Experts of a small language model: 32 SwiGLU neurons an expert, a variant of Muon for the experts.
Below are experts of layer 3 (counted from 0) of a mixture-of-experts language model. Rows are named router (the router's row for the expert), gate (a neuron's input weights, with its number), up (a neuron's input weights, with its number), down (a neuron's output weights, with its number) and show model dimensions 0-127. Each number is 200 + 30 x the weight over its row's rms, rounded and kept within 0 to 999.
After each expert's rows: a language model's description of what the expert responds to; "comes before" lists some tokens at least twice as common just after its tokens as in all text. This comes from a sample of Wikipedia text that the model never trained on. Tokens count by the router's weight.

# expert 49
router,158,239,227,183,189,229,192,176,159,229,256,179,225,165,173,175,237,218,193,219,161,201,175,236,194,212,255,200,230,265,249,204,189,192,227,174,133,228,190,224,206,217,195,168,213,183,164,231,179,183,201,250,109,182,196,207,225,178,156,204,187,232,175,211,218,176,205,210,271,195,236,217,211,187,172,241,219,196,190,244,213,182,222,232,160,236,189,254,202,240,192,228,239,226,225,216,194,170,203,240,230,191,170,181,181,194,211,204,250,188,148,200,192,198,196,194,200,191,215,233,203,209,123,209,211,207,197,134
gate0,184,243,270,176,197,162,198,197,212,175,236,215,211,136,163,199,215,156,228,196,173,246,224,200,275,216,176,207,177,200,173,191,209,204,139,188,180,213,181,209,225,148,186,194,251,178,235,187,190,198,112,218,206,208,225,193,292,187,191,204,188,204,165,231,207,187,239,203,197,184,159,203,187,184,206,235,188,214,198,207,193,202,206,223,249,186,177,245,170,162,239,239,191,178,220,193,212,208,260,194,195,188,201,243,237,229,192,202,192,184,188,243,187,134,203,243,162,230,142,248,226,87,186,222,159,213,190,218
up0,160,179,205,167,224,186,180,214,197,228,211,205,206,204,183,189,231,207,210,211,200,236,200,251,195,233,201,205,210,214,172,231,222,200,189,176,196,201,185,153,245,218,201,174,215,139,241,167,258,252,175,171,193,158,209,213,217,199,222,198,169,179,148,243,207,194,282,219,149,151,184,212,183,204,225,167,177,189,178,221,208,212,219,230,213,165,146,213,229,187,218,187,229,176,187,252,213,269,222,186,173,187,211,192,236,198,233,193,184,144,213,162,244,176,270,196,224,185,271,221,183,174,226,221,247,241,218,199
down0,213,146,183,207,204,240,171,172,219,244,228,185,173,197,257,181,230,241,229,206,247,155,155,165,200,227,141,179,192,248,205,199,219,216,196,242,198,247,153,195,187,162,204,231,231,180,194,243,199,154,172,158,223,225,174,198,158,283,151,261,218,137,228,157,173,211,227,215,155,222,228,228,198,221,202,224,268,223,211,173,174,219,232,165,173,160,200,216,229,240,176,236,218,165,178,174,285,210,172,152,251,157,198,245,209,167,218,178,202,205,197,186,155,194,222,216,220,155,195,210,162,210,185,205,242,190,214,171
Verb endings and to. Past and participle endings -ed, -ing, -ated after verb stems, as in crashed, labeled, skiing, plus to, not, up, into.
comes before: " to", " the", " by", " in", " a", " as"

# expert 40
router,146,237,227,127,214,192,227,163,178,221,260,179,215,226,201,219,197,199,155,289,173,209,214,185,235,210,221,202,235,235,249,230,179,196,251,226,136,126,176,181,224,114,174,202,192,196,209,262,178,211,209,186,226,245,116,175,183,255,176,204,131,247,239,235,180,210,210,226,216,238,188,166,173,182,172,215,190,238,208,245,201,169,205,180,151,175,172,204,189,211,223,189,176,151,199,202,219,234,219,191,236,244,176,203,178,231,182,209,230,217,227,246,260,226,194,213,208,216,205,180,207,171,217,174,185,203,153,162
gate4,171,228,213,186,243,130,154,195,184,186,209,131,188,184,212,189,211,165,213,204,212,240,136,235,200,195,201,182,218,221,218,222,211,168,197,167,153,237,220,223,221,200,187,203,173,181,250,200,276,173,236,219,139,137,186,220,200,235,159,191,216,223,202,194,210,217,254,216,177,203,212,235,206,229,217,197,180,216,157,234,172,247,216,188,214,152,215,188,184,187,197,165,238,162,187,195,234,219,190,255,192,196,201,155,128,231,219,181,153,166,203,163,204,191,180,172,164,200,214,174,184,204,216,260,196,209,172,219
up4,165,249,218,197,236,228,260,192,190,114,218,271,176,176,203,222,171,212,223,184,166,212,213,150,153,255,185,249,232,182,175,164,157,173,247,207,208,186,232,198,191,169,208,182,156,196,210,208,203,253,192,200,216,259,190,203,150,216,200,199,194,213,207,254,178,208,186,155,256,172,181,181,193,141,214,213,195,243,228,175,187,267,229,136,167,251,162,159,213,212,202,222,217,142,194,146,141,224,207,164,220,215,175,225,158,204,195,219,178,146,169,148,153,219,195,182,226,204,128,195,195,198,165,208,198,171,198,194
down4,177,250,204,221,261,238,220,216,151,251,208,254,202,189,162,199,174,164,245,196,215,213,151,223,162,228,221,200,225,223,158,199,231,266,221,184,267,186,210,179,210,211,179,224,214,169,225,225,239,211,218,192,178,204,178,189,212,251,203,209,222,164,227,238,152,194,189,257,224,218,214,159,198,199,153,193,184,220,156,193,189,215,257,187,236,202,203,223,206,180,192,146,155,190,177,201,162,193,187,188,231,128,130,191,141,192,263,202,195,223,219,191,167,177,169,225,206,257,223,177,211,185,202,193,223,164,214,146
Sentence punctuation, place words. Periods, commas, colons and closing parentheses ending phrases, plus St, Saint, University, Church, Mont in names.
comes before: "\n", " The", " and", " the", " In", " He"

# expert 63
router,196,177,205,196,192,259,204,205,176,231,211,188,202,176,169,128,171,250,181,249,171,208,199,209,226,180,174,148,161,167,254,243,220,174,257,218,201,190,194,240,237,219,198,220,199,201,151,186,222,165,205,185,194,231,177,168,164,183,187,229,167,206,248,232,217,227,214,224,219,214,269,231,186,192,209,183,219,135,260,204,214,212,195,165,137,259,232,158,160,235,263,222,224,207,227,220,194,176,185,196,207,157,189,181,193,242,136,229,200,180,175,213,232,134,167,186,197,145,232,175,203,247,164,177,194,218,171,154
gate1,177,159,221,242,151,199,265,185,185,150,209,257,209,185,174,194,236,187,181,220,208,223,157,207,221,170,231,244,169,143,190,235,163,196,187,208,181,200,189,212,248,180,143,183,214,223,208,180,206,167,190,273,154,180,152,222,210,205,192,232,116,203,234,269,243,192,199,184,207,191,225,215,175,176,220,195,174,214,131,205,227,234,216,229,184,225,154,234,120,198,168,217,225,203,174,205,182,156,259,219,176,231,210,193,217,185,191,244,157,130,171,198,190,165,220,171,215,163,169,256,212,176,192,217,223,179,242,196
up1,185,213,233,187,208,167,248,207,222,192,215,200,187,225,161,163,159,193,167,221,242,213,202,205,203,208,225,225,189,222,221,217,229,174,194,250,136,207,186,186,185,171,189,176,186,230,209,210,191,197,214,206,178,181,209,179,186,241,193,179,173,186,158,249,239,156,156,177,206,172,211,178,248,179,211,192,152,213,151,216,180,154,260,192,224,232,182,223,216,188,160,186,161,179,172,254,226,214,272,189,176,192,159,154,223,203,229,164,186,150,174,197,224,207,242,177,230,224,266,170,136,212,198,210,224,241,201,209
down1,187,215,214,203,156,137,206,202,159,207,209,258,184,174,221,154,194,184,162,178,156,178,205,173,188,260,206,271,225,215,183,244,200,200,253,199,181,167,246,220,171,212,208,173,182,176,226,215,155,227,213,228,235,182,231,219,182,229,206,189,212,184,212,192,227,162,205,193,211,155,198,186,240,184,182,180,226,143,200,212,182,186,207,196,206,212,251,198,244,188,123,176,207,236,193,147,209,182,176,187,195,217,146,223,156,154,233,173,211,204,145,206,278,189,195,214,217,150,206,167,176,198,186,245,223,220,187,203
Digits and numbers. Digit tokens in years, coordinates, statistics and table cells (1996, 3.1, 600 yachts), plus odd non-Latin script characters.
comes before: " |", ".", ",", ")", "–", ";"

# expert 59
router,187,189,202,188,226,179,206,216,159,189,204,152,234,190,162,166,146,184,205,227,141,173,246,181,212,209,229,200,186,229,218,218,199,128,210,220,193,171,209,150,301,177,230,197,240,182,148,273,167,200,193,180,196,203,187,203,170,204,158,183,139,190,273,213,220,203,227,197,188,172,234,174,165,184,206,208,180,249,214,207,195,176,219,184,176,237,169,197,224,222,195,223,203,194,210,222,179,216,240,228,188,193,187,169,177,210,147,208,202,221,197,217,278,188,159,228,234,197,144,245,166,146,198,206,195,164,181,170
gate1,211,162,179,194,195,148,147,223,205,185,157,218,177,224,193,189,181,197,149,193,153,197,226,151,177,214,215,213,198,194,264,210,182,209,207,222,188,237,196,184,227,152,197,205,214,176,159,199,181,185,207,154,243,200,199,138,209,231,190,188,221,233,191,239,156,239,137,237,173,241,191,175,184,206,138,193,191,163,202,208,176,157,250,173,203,135,273,211,183,215,226,220,176,151,190,209,220,212,194,179,170,205,192,152,198,256,224,217,213,212,230,177,199,218,182,206,235,120,201,171,196,177,131,179,233,270,214,218
up1,199,167,186,168,225,188,181,192,214,230,194,202,185,212,253,166,183,245,188,205,162,194,227,164,164,268,226,197,196,196,248,180,177,197,201,198,201,221,163,232,223,181,205,241,207,215,181,200,242,186,257,171,231,243,180,144,182,243,207,189,189,228,154,171,169,242,213,244,169,237,196,221,192,201,165,204,199,149,234,211,180,159,234,181,181,136,223,226,138,182,226,222,106,207,183,239,127,174,138,226,243,209,176,176,240,192,177,219,190,236,237,185,214,176,185,176,169,164,221,149,222,192,149,222,231,232,188,172
down1,166,185,230,212,188,144,189,206,164,190,137,159,185,115,192,197,238,175,165,169,193,200,248,242,216,171,207,175,228,222,220,240,160,204,139,211,177,200,235,170,271,192,202,167,178,203,181,186,123,208,162,244,176,180,195,219,197,182,204,197,163,218,205,184,226,216,211,194,207,156,210,147,193,224,186,193,196,214,184,207,210,204,207,150,207,178,212,253,211,200,231,177,191,174,259,200,157,256,174,212,171,219,208,178,213,166,211,225,159,217,212,184,219,214,245,217,197,250,214,147,167,196,203,170,188,204,221,224
Plural s endings. Plural and word-final s pieces like s, es, ers, ies, as in ideas, dishes, Arts, plus s inside words like Indonesia, Testament.
comes before: ",", ".", " of", " and", " in", "ion"

# expert 7
router,198,186,209,158,194,240,219,188,158,243,215,216,231,195,197,203,180,229,182,213,201,179,159,237,203,199,143,244,212,217,175,219,201,179,287,226,199,192,246,232,216,155,227,231,177,209,144,195,189,180,207,186,178,145,153,198,161,208,179,206,173,164,193,159,235,196,233,214,236,181,253,212,246,179,193,241,198,202,233,266,214,200,203,192,206,243,191,175,173,237,202,180,222,226,168,278,244,183,237,264,179,204,154,216,192,248,152,134,190,242,245,181,163,179,189,152,163,167,149,205,218,157,182,192,217,181,161,206
gate1,185,216,226,195,203,279,188,189,208,188,198,215,221,184,239,216,206,208,184,181,165,145,200,247,159,218,210,196,155,131,205,168,222,201,194,194,245,212,236,230,197,205,165,213,203,191,260,225,165,172,230,193,244,233,199,178,186,222,213,201,196,218,218,274,194,189,180,211,229,208,202,216,188,123,210,199,230,250,161,225,200,223,210,200,166,218,211,231,192,170,136,234,200,179,139,191,202,161,161,200,142,223,207,211,171,174,195,209,220,173,187,213,234,157,238,191,189,186,243,219,187,164,191,210,121,204,218,247
up1,200,233,185,218,192,194,178,217,179,193,230,206,184,205,167,162,216,193,224,227,193,257,208,175,215,165,201,207,179,194,175,198,227,153,202,180,223,201,190,204,168,196,221,162,172,200,134,186,221,209,198,206,170,174,209,222,258,216,203,230,300,148,190,206,209,235,195,161,200,153,194,189,216,197,156,213,181,175,253,208,182,204,178,175,160,168,225,162,210,230,228,254,203,181,191,207,142,200,210,164,220,208,201,187,215,175,197,223,202,205,260,145,172,161,183,192,174,203,242,148,237,295,173,217,193,221,201,185
down1,197,222,263,239,203,216,237,196,187,182,212,198,202,151,172,229,201,224,190,166,182,186,224,180,176,276,222,155,173,191,265,196,167,221,237,228,216,202,221,236,224,220,236,213,216,239,250,181,213,193,155,214,179,209,181,152,242,216,119,184,225,231,224,193,188,192,146,187,160,167,181,177,223,185,192,182,205,231,196,279,251,196,168,140,206,202,195,212,237,147,239,209,231,186,178,192,161,227,220,205,148,214,203,214,175,186,226,195,230,181,208,243,193,197,226,170,230,226,185,193,248,204,161,218,174,182,256,170
Name endings, apostrophes. Final pieces of proper names and acronyms, plus apostrophes and closing parentheses, such as UEFA, FIFA, Mogilev, Prague, doesn't.
comes before: " |", "s", ")", " (", "A", ";"

# expert 3
router,172,181,218,149,192,186,202,204,188,267,212,227,186,206,205,174,151,197,217,223,157,164,204,218,193,275,165,233,149,224,215,262,161,179,177,258,206,181,211,186,183,200,187,178,194,230,172,205,179,159,263,225,186,169,211,179,188,222,161,226,176,209,176,198,223,187,229,152,217,225,189,184,199,185,75,217,222,229,231,232,221,172,179,202,162,186,189,171,212,241,195,161,190,207,199,224,212,177,212,198,188,205,178,218,208,227,163,162,202,211,192,189,200,127,196,168,125,215,107,238,199,194,177,197,221,160,158,176
gate0,181,233,219,233,212,157,202,216,221,171,181,213,189,213,113,226,189,181,198,214,159,161,169,202,160,239,185,214,165,211,184,242,219,224,165,209,191,208,145,141,199,154,194,159,207,228,208,202,168,208,150,179,193,205,210,146,214,218,157,125,194,175,189,180,239,178,239,203,194,194,237,228,172,224,153,268,194,164,211,223,254,196,185,185,177,172,224,215,236,234,226,214,209,224,166,138,213,151,163,203,255,250,183,244,194,218,194,250,194,199,227,236,215,188,221,184,198,168,207,157,248,175,192,201,181,189,266,212
up0,192,156,197,201,186,176,187,200,168,187,190,213,259,191,197,196,301,159,204,151,210,173,230,216,175,230,200,158,217,197,203,225,213,226,201,193,198,159,223,218,193,183,230,168,164,212,156,174,212,227,209,190,179,237,182,173,244,192,235,188,221,215,220,106,199,218,177,171,195,174,204,170,213,154,286,231,259,186,273,169,180,217,208,217,226,242,172,170,249,188,170,169,182,189,175,209,249,208,204,195,211,188,201,188,182,195,181,178,184,235,195,163,174,224,203,251,211,215,268,231,181,191,168,217,237,178,189,205
down0,226,193,232,230,207,172,177,178,173,175,179,194,191,174,199,199,227,208,172,226,165,227,214,217,225,220,205,173,182,218,179,181,195,170,158,229,183,182,149,199,200,214,270,163,187,193,201,206,198,238,206,167,225,184,258,219,257,188,182,211,236,214,155,203,204,230,199,159,259,231,214,183,143,221,166,256,174,231,195,203,250,236,177,193,222,197,247,203,172,250,204,184,212,187,198,205,171,205,243,184,226,190,262,181,238,195,183,206,135,227,231,195,149,235,184,189,230,204,194,170,239,214,159,271,161,233,235,258
Common nouns, possessive endings. Frequent nouns like team, season, film, album, time, and apostrophes or noun endings (driver, judges, relationship), mostly in sports and music articles.
comes before: "s", " of", ",", " was", " in", " is"

# expert 16
router,162,184,245,175,203,153,198,172,158,216,214,171,205,145,221,166,175,224,183,245,157,188,240,204,217,180,192,198,178,185,247,242,171,150,246,196,199,230,194,209,252,180,239,203,216,191,133,232,167,203,223,167,156,226,154,189,180,207,179,200,124,220,252,170,215,214,262,191,221,214,211,204,178,153,215,206,162,223,189,223,213,123,200,168,202,199,148,182,194,271,164,238,170,207,189,193,237,204,212,197,198,184,178,212,207,160,149,184,234,186,235,188,242,169,173,249,223,191,160,218,164,180,234,207,199,155,165,186
gate1,169,232,191,191,153,194,231,178,174,172,216,177,229,204,210,139,173,171,169,177,140,202,232,192,171,206,239,219,201,224,230,188,192,173,196,163,234,249,186,152,183,123,165,199,211,202,163,206,243,177,198,243,182,285,260,189,203,219,178,202,228,204,168,188,189,221,196,191,166,227,182,265,209,159,164,236,200,168,186,227,190,211,186,179,143,145,266,246,196,221,172,249,242,200,203,170,194,133,179,180,163,199,200,176,193,175,221,238,233,242,175,211,217,204,224,214,207,198,195,184,220,170,227,235,165,220,188,214
up1,222,205,209,185,168,255,233,206,157,224,205,169,190,223,210,234,209,214,250,218,224,188,194,190,202,168,162,192,254,151,226,141,176,226,195,227,222,196,216,212,182,179,219,182,269,193,233,192,164,247,175,184,252,224,172,188,203,172,185,133,217,208,163,201,173,127,219,254,235,185,231,200,200,215,244,183,203,167,163,190,141,126,213,172,179,242,188,162,212,173,149,183,160,215,192,177,269,213,174,188,177,180,237,195,156,184,237,183,225,246,198,233,184,196,198,201,170,210,242,212,169,186,199,205,245,197,144,180
down1,176,214,225,221,194,211,215,139,208,163,231,225,228,226,199,170,197,190,196,223,232,161,253,174,209,159,233,250,186,190,213,129,204,250,210,204,225,165,247,286,178,175,208,276,204,201,179,194,207,197,224,204,213,255,161,151,197,182,214,168,207,216,221,235,144,173,247,172,170,204,208,194,179,239,203,172,168,169,206,164,197,162,152,220,146,200,175,225,202,238,271,137,222,196,214,219,227,204,166,169,251,207,229,158,185,204,191,245,240,198,182,204,195,224,204,210,218,163,174,192,191,265,244,200,224,184,208,102
Plural s, possessives. Word-internal or plural s pieces (politicians, ballrooms, Shakespeare), ers, tor, and possessive pronouns like his, its, their, her.
comes before: ",", ".", " of", " and", "ion", " in"

# expert 34
router,221,218,208,211,197,224,214,140,203,160,194,192,213,201,169,149,181,184,155,199,161,186,216,199,210,229,172,201,129,226,207,194,214,164,206,213,192,187,224,181,230,152,251,204,176,159,238,307,232,147,203,160,177,207,215,160,182,185,158,189,186,261,208,230,200,129,219,189,197,195,201,169,179,173,129,230,146,209,207,234,202,205,252,236,128,178,198,218,204,173,244,217,270,188,205,182,195,244,232,225,207,198,175,170,168,255,147,226,233,176,147,203,226,206,205,154,187,224,168,170,222,232,150,213,189,193,200,173
gate9,184,193,194,213,209,192,184,171,188,226,215,184,138,199,164,176,150,235,224,171,181,199,146,186,193,213,230,189,179,186,193,166,195,133,175,182,178,231,180,213,196,157,254,183,157,177,176,257,186,257,165,165,214,248,223,174,207,141,185,176,223,250,184,229,206,222,216,158,190,187,206,223,193,223,198,197,152,189,217,195,218,255,211,196,138,247,233,198,209,188,195,265,216,134,176,262,192,198,210,165,124,180,227,202,173,174,204,174,177,208,139,233,143,189,191,171,215,271,224,189,207,254,175,194,191,199,256,193
up9,167,213,212,215,224,196,172,207,185,218,182,212,192,190,220,257,229,179,168,268,177,202,200,162,197,247,165,250,212,254,162,179,236,211,238,261,222,251,162,216,199,241,243,194,197,222,224,185,136,162,227,182,200,182,177,268,132,188,199,233,201,187,188,210,201,260,167,226,224,190,166,201,153,245,199,161,213,238,232,185,223,230,197,217,244,176,219,182,199,217,168,209,164,242,244,170,194,184,177,234,247,122,147,212,281,172,174,228,193,182,263,173,211,206,172,167,207,149,245,238,196,244,202,183,209,259,199,181
down9,193,188,183,176,181,204,230,190,216,175,272,215,153,244,207,178,256,191,230,197,194,208,191,182,202,113,202,163,147,174,196,175,178,238,201,209,154,196,147,174,188,172,199,185,170,161,148,176,213,210,161,191,173,172,145,189,161,207,243,173,220,183,210,158,213,201,194,194,241,173,193,187,195,144,157,200,141,208,273,210,245,200,165,180,184,233,246,205,202,243,158,216,236,205,147,161,208,190,217,166,161,147,180,181,225,258,212,183,194,186,230,205,153,137,230,181,208,227,175,225,172,182,180,186,185,188,173,213
Mid-word syllable fragments. Short vowel-consonant pieces inside words, often the second piece (ke in housekeeper, as in classification, fe, ea, et), plus nouns like event, album.
comes before: "s", "ure", "ter", "ur", "ing", "w"

# expert 5
router,172,179,228,204,208,223,212,215,144,214,226,172,218,245,186,158,193,183,182,217,180,214,198,198,141,203,200,183,238,180,167,233,188,177,244,229,185,223,220,238,224,166,215,182,232,209,209,227,163,149,230,202,161,221,180,126,234,208,187,239,205,197,190,260,218,163,216,222,191,150,275,184,227,177,210,217,237,180,170,256,156,217,208,170,176,215,204,232,152,246,243,183,241,154,164,249,217,205,212,194,166,199,202,192,200,245,139,222,219,195,191,235,262,180,195,213,203,166,223,215,215,195,152,230,182,196,160,215
gate1,208,155,226,231,222,187,221,170,246,206,223,200,163,224,195,191,235,202,232,197,160,161,191,219,209,248,176,161,217,203,208,230,182,183,184,197,138,194,213,215,194,217,173,140,263,201,202,220,220,191,261,191,216,175,200,247,201,207,189,196,219,212,175,214,98,189,212,231,202,204,187,185,154,204,145,219,132,222,180,180,205,167,233,119,152,220,195,209,167,190,227,141,250,217,207,250,200,235,246,209,278,219,202,203,234,168,157,194,182,193,261,202,195,171,235,187,190,143,205,258,195,199,169,186,179,165,152,229
up1,189,211,198,268,132,151,205,212,182,221,216,204,137,190,184,163,210,213,191,214,186,197,212,216,198,190,174,201,236,142,214,205,205,166,230,190,152,231,126,221,192,202,143,226,237,167,197,223,141,156,219,205,164,166,116,234,221,231,202,202,233,198,184,172,214,203,176,172,211,198,215,224,178,228,241,206,197,200,192,188,198,123,264,168,225,238,233,243,169,230,219,175,197,226,168,157,148,202,179,191,209,215,202,217,182,212,177,262,162,179,244,217,206,169,194,161,201,149,153,227,207,183,194,229,145,216,212,197
down1,184,226,181,225,152,174,211,224,244,210,221,208,208,182,195,242,245,284,207,262,218,224,172,164,175,218,130,168,199,167,227,215,215,203,205,190,211,213,150,214,209,202,130,192,203,255,209,221,220,209,226,225,157,190,241,183,189,198,261,176,133,180,221,212,214,212,255,233,210,201,168,187,213,169,181,218,159,176,198,176,195,218,201,179,202,176,174,176,213,206,192,168,198,160,226,150,173,223,177,183,216,241,239,148,193,157,210,252,200,169,207,153,235,112,147,166,240,215,219,207,199,239,196,191,181,232,236,149
Numbers and word fragments. Numerals in tables and lists, closing parentheses, and inner word pieces like le and x, as in gale, spikelet, sexual, Chevrolet.
comes before: " |", "\n", ".", ":", "00", " is"

# expert 47
router,168,199,211,173,124,233,179,176,117,260,228,232,220,245,215,172,192,245,191,215,197,182,209,201,234,191,210,202,155,206,225,196,172,172,246,221,166,162,213,269,169,147,149,256,192,238,205,223,171,199,192,182,210,212,198,209,188,243,187,231,127,182,206,216,183,156,209,180,219,177,250,172,238,218,176,239,216,193,170,225,188,173,206,188,212,227,161,192,173,212,252,229,194,231,202,243,238,219,174,224,177,193,189,243,204,231,156,161,231,185,181,194,248,151,181,219,192,195,194,224,204,216,157,204,135,203,175,238
gate1,165,163,188,211,169,186,204,190,191,141,179,214,272,213,132,230,235,223,173,209,246,165,203,189,216,185,171,146,167,278,215,205,213,239,169,209,181,192,207,215,199,176,224,174,188,228,170,179,122,169,208,188,221,234,241,214,169,222,211,195,159,166,216,209,222,214,198,174,219,220,190,197,213,212,220,167,196,260,171,226,191,156,167,215,200,218,192,192,217,197,182,152,132,200,210,189,230,204,199,273,240,213,246,205,250,176,206,204,177,190,135,195,193,209,177,144,241,167,204,172,194,239,159,205,212,184,200,187
up1,164,244,202,212,170,231,237,177,230,168,156,214,229,187,208,211,240,215,231,186,200,200,290,248,199,218,207,186,209,184,233,215,190,196,237,181,213,189,193,217,168,159,171,161,216,200,152,227,168,165,188,237,170,259,221,179,195,203,203,234,183,197,194,174,163,172,130,222,217,193,202,190,248,161,198,219,191,198,174,203,206,196,226,199,215,211,191,219,211,237,270,190,178,192,216,141,156,204,208,227,227,195,263,219,182,171,212,199,193,230,196,167,215,215,193,152,267,211,212,155,254,250,166,133,232,212,173,216
down1,235,115,144,203,163,165,237,181,186,166,190,212,229,220,258,155,180,221,153,219,222,186,198,219,213,224,217,213,192,198,189,213,212,179,221,188,136,159,187,210,243,174,225,195,156,209,224,205,216,212,218,245,220,185,173,219,209,196,282,216,181,204,192,215,162,182,248,178,190,228,207,216,196,224,276,258,195,221,216,179,185,232,205,228,237,246,179,136,203,129,216,236,183,198,250,153,266,206,167,179,230,202,242,177,215,219,203,177,201,229,226,220,209,206,177,190,164,174,188,199,215,221,139,201,231,172,144,230
Acronym letters, closing brackets. Capital letters inside acronyms like NFL, NCAA, MVP, and closing parentheses or brackets after abbreviations, song times and country codes.
comes before: " |", "\n", "A", ")", "S", "C"

# expert 43
router,173,144,219,142,219,190,202,191,169,234,195,193,193,228,176,172,153,218,234,240,168,147,206,192,164,231,202,223,228,273,219,157,177,176,209,247,157,125,163,210,246,189,250,224,214,199,160,190,204,202,205,211,192,192,167,203,190,201,184,245,225,219,259,180,195,215,227,231,234,242,202,236,206,175,226,179,208,240,219,210,193,168,197,181,161,232,166,211,202,233,195,227,206,204,158,240,231,140,205,142,159,262,181,176,241,190,152,199,217,178,208,206,174,208,186,243,160,204,166,201,190,194,197,215,142,187,174,201
gate1,246,162,219,216,231,189,215,179,222,192,189,190,198,184,208,163,211,217,264,162,211,129,191,188,223,223,216,220,208,166,255,208,184,143,249,201,201,250,154,191,165,175,161,264,167,182,130,222,220,189,189,249,255,195,162,224,176,153,156,172,211,201,222,193,201,187,178,205,183,197,197,178,200,191,181,177,188,221,191,202,156,191,200,219,160,194,217,231,246,201,223,186,255,236,265,254,195,225,179,224,240,182,215,231,197,232,176,251,184,196,219,179,204,261,183,182,149,178,194,187,249,213,256,224,191,255,186,226
up1,197,274,189,178,204,210,141,194,194,152,224,190,205,173,164,208,236,156,204,218,188,199,238,177,122,226,211,222,180,180,200,151,212,227,133,217,195,201,194,250,195,216,216,192,173,220,196,184,202,175,193,160,186,220,270,210,174,207,226,219,207,218,218,165,151,208,209,197,224,152,205,193,160,217,189,234,202,208,185,213,183,168,201,203,178,198,239,222,172,239,182,228,173,258,197,150,190,177,184,202,156,210,219,246,177,180,199,162,201,185,197,161,231,156,190,206,164,245,161,184,214,184,198,223,192,185,229,228
down1,163,176,175,191,208,191,175,215,205,162,171,229,190,224,195,175,237,158,195,179,207,206,207,175,210,215,174,195,161,163,191,196,203,179,248,176,212,234,144,187,177,210,242,187,220,181,227,168,201,183,186,160,253,239,236,255,232,176,200,228,182,216,219,186,187,220,146,214,220,174,217,269,236,201,194,170,230,106,201,193,218,170,179,225,229,162,196,201,215,186,202,193,217,213,205,253,174,190,251,222,178,259,186,194,229,228,130,225,162,227,212,146,180,207,194,146,202,162,200,141,182,178,240,200,176,148,216,235
l, r, endings, punctuation. The letters l and r inside words like prequel, Bowl, established, plus endings like -er and commas, periods and line breaks.
comes before: "\n", " The", "ish", "ation", " He", " In"

# expert 6
router,118,170,231,186,170,246,192,176,173,174,238,208,190,192,188,198,176,243,231,244,140,226,184,212,166,252,193,196,166,203,186,186,190,163,181,252,200,194,184,198,190,184,206,187,173,196,187,210,201,176,213,200,154,219,180,150,140,194,150,209,158,250,193,167,248,174,194,198,239,199,220,174,180,210,115,170,182,204,201,223,227,247,242,196,127,181,212,151,141,223,237,203,185,215,184,170,202,232,198,227,213,200,179,243,240,212,200,193,205,171,182,185,227,158,213,134,156,203,228,217,210,198,187,201,160,146,231,199
gate1,223,147,188,136,192,185,286,224,195,173,192,166,199,192,225,217,230,198,214,218,254,126,215,206,197,222,219,205,223,180,173,202,235,226,227,201,198,153,211,214,241,177,211,234,196,212,211,197,248,217,167,192,175,180,179,147,167,190,211,171,209,271,210,117,191,192,210,171,221,220,223,228,193,265,191,240,182,175,230,192,210,159,221,198,193,203,236,227,194,179,221,189,140,259,211,250,206,204,247,216,184,163,195,170,242,219,235,216,158,243,211,206,189,212,216,129,197,175,255,165,201,217,179,175,160,195,272,210
up1,208,180,167,170,207,240,194,212,184,175,188,186,228,187,234,203,184,213,148,179,216,206,223,179,231,180,179,194,260,162,249,167,171,222,203,176,164,214,201,223,192,139,245,197,174,157,266,182,227,204,277,186,204,219,234,224,226,180,193,230,168,219,194,232,171,145,255,158,184,245,185,198,226,213,177,154,200,235,203,190,257,233,175,169,207,181,207,192,185,220,212,190,237,192,163,219,214,250,225,193,200,161,189,213,213,198,172,255,208,193,146,175,221,181,236,209,200,180,208,195,171,207,173,219,180,264,194,140
down1,188,206,220,184,154,146,198,259,175,229,246,224,211,259,183,179,232,171,190,245,176,169,209,259,208,184,211,174,238,235,180,233,240,177,210,197,215,186,226,164,180,206,180,198,252,241,227,226,170,185,181,181,139,228,240,216,183,169,158,190,225,204,165,173,170,173,229,177,194,182,191,198,229,185,235,200,200,209,224,227,160,201,240,232,138,221,221,268,229,215,211,229,201,222,227,156,212,195,186,185,207,225,209,110,246,202,263,196,211,176,149,252,224,241,174,221,156,139,202,171,236,161,176,175,209,222,275,168
Mid-word noun suffixes. Word-final or mid-word pieces completing common nouns and verbs, especially -tion, -ction, -ment, -it, -ard, e.g. depi-ction, furn-it-ure, regard.
comes before: "s", " of", "ed", "ing", "ive", " in"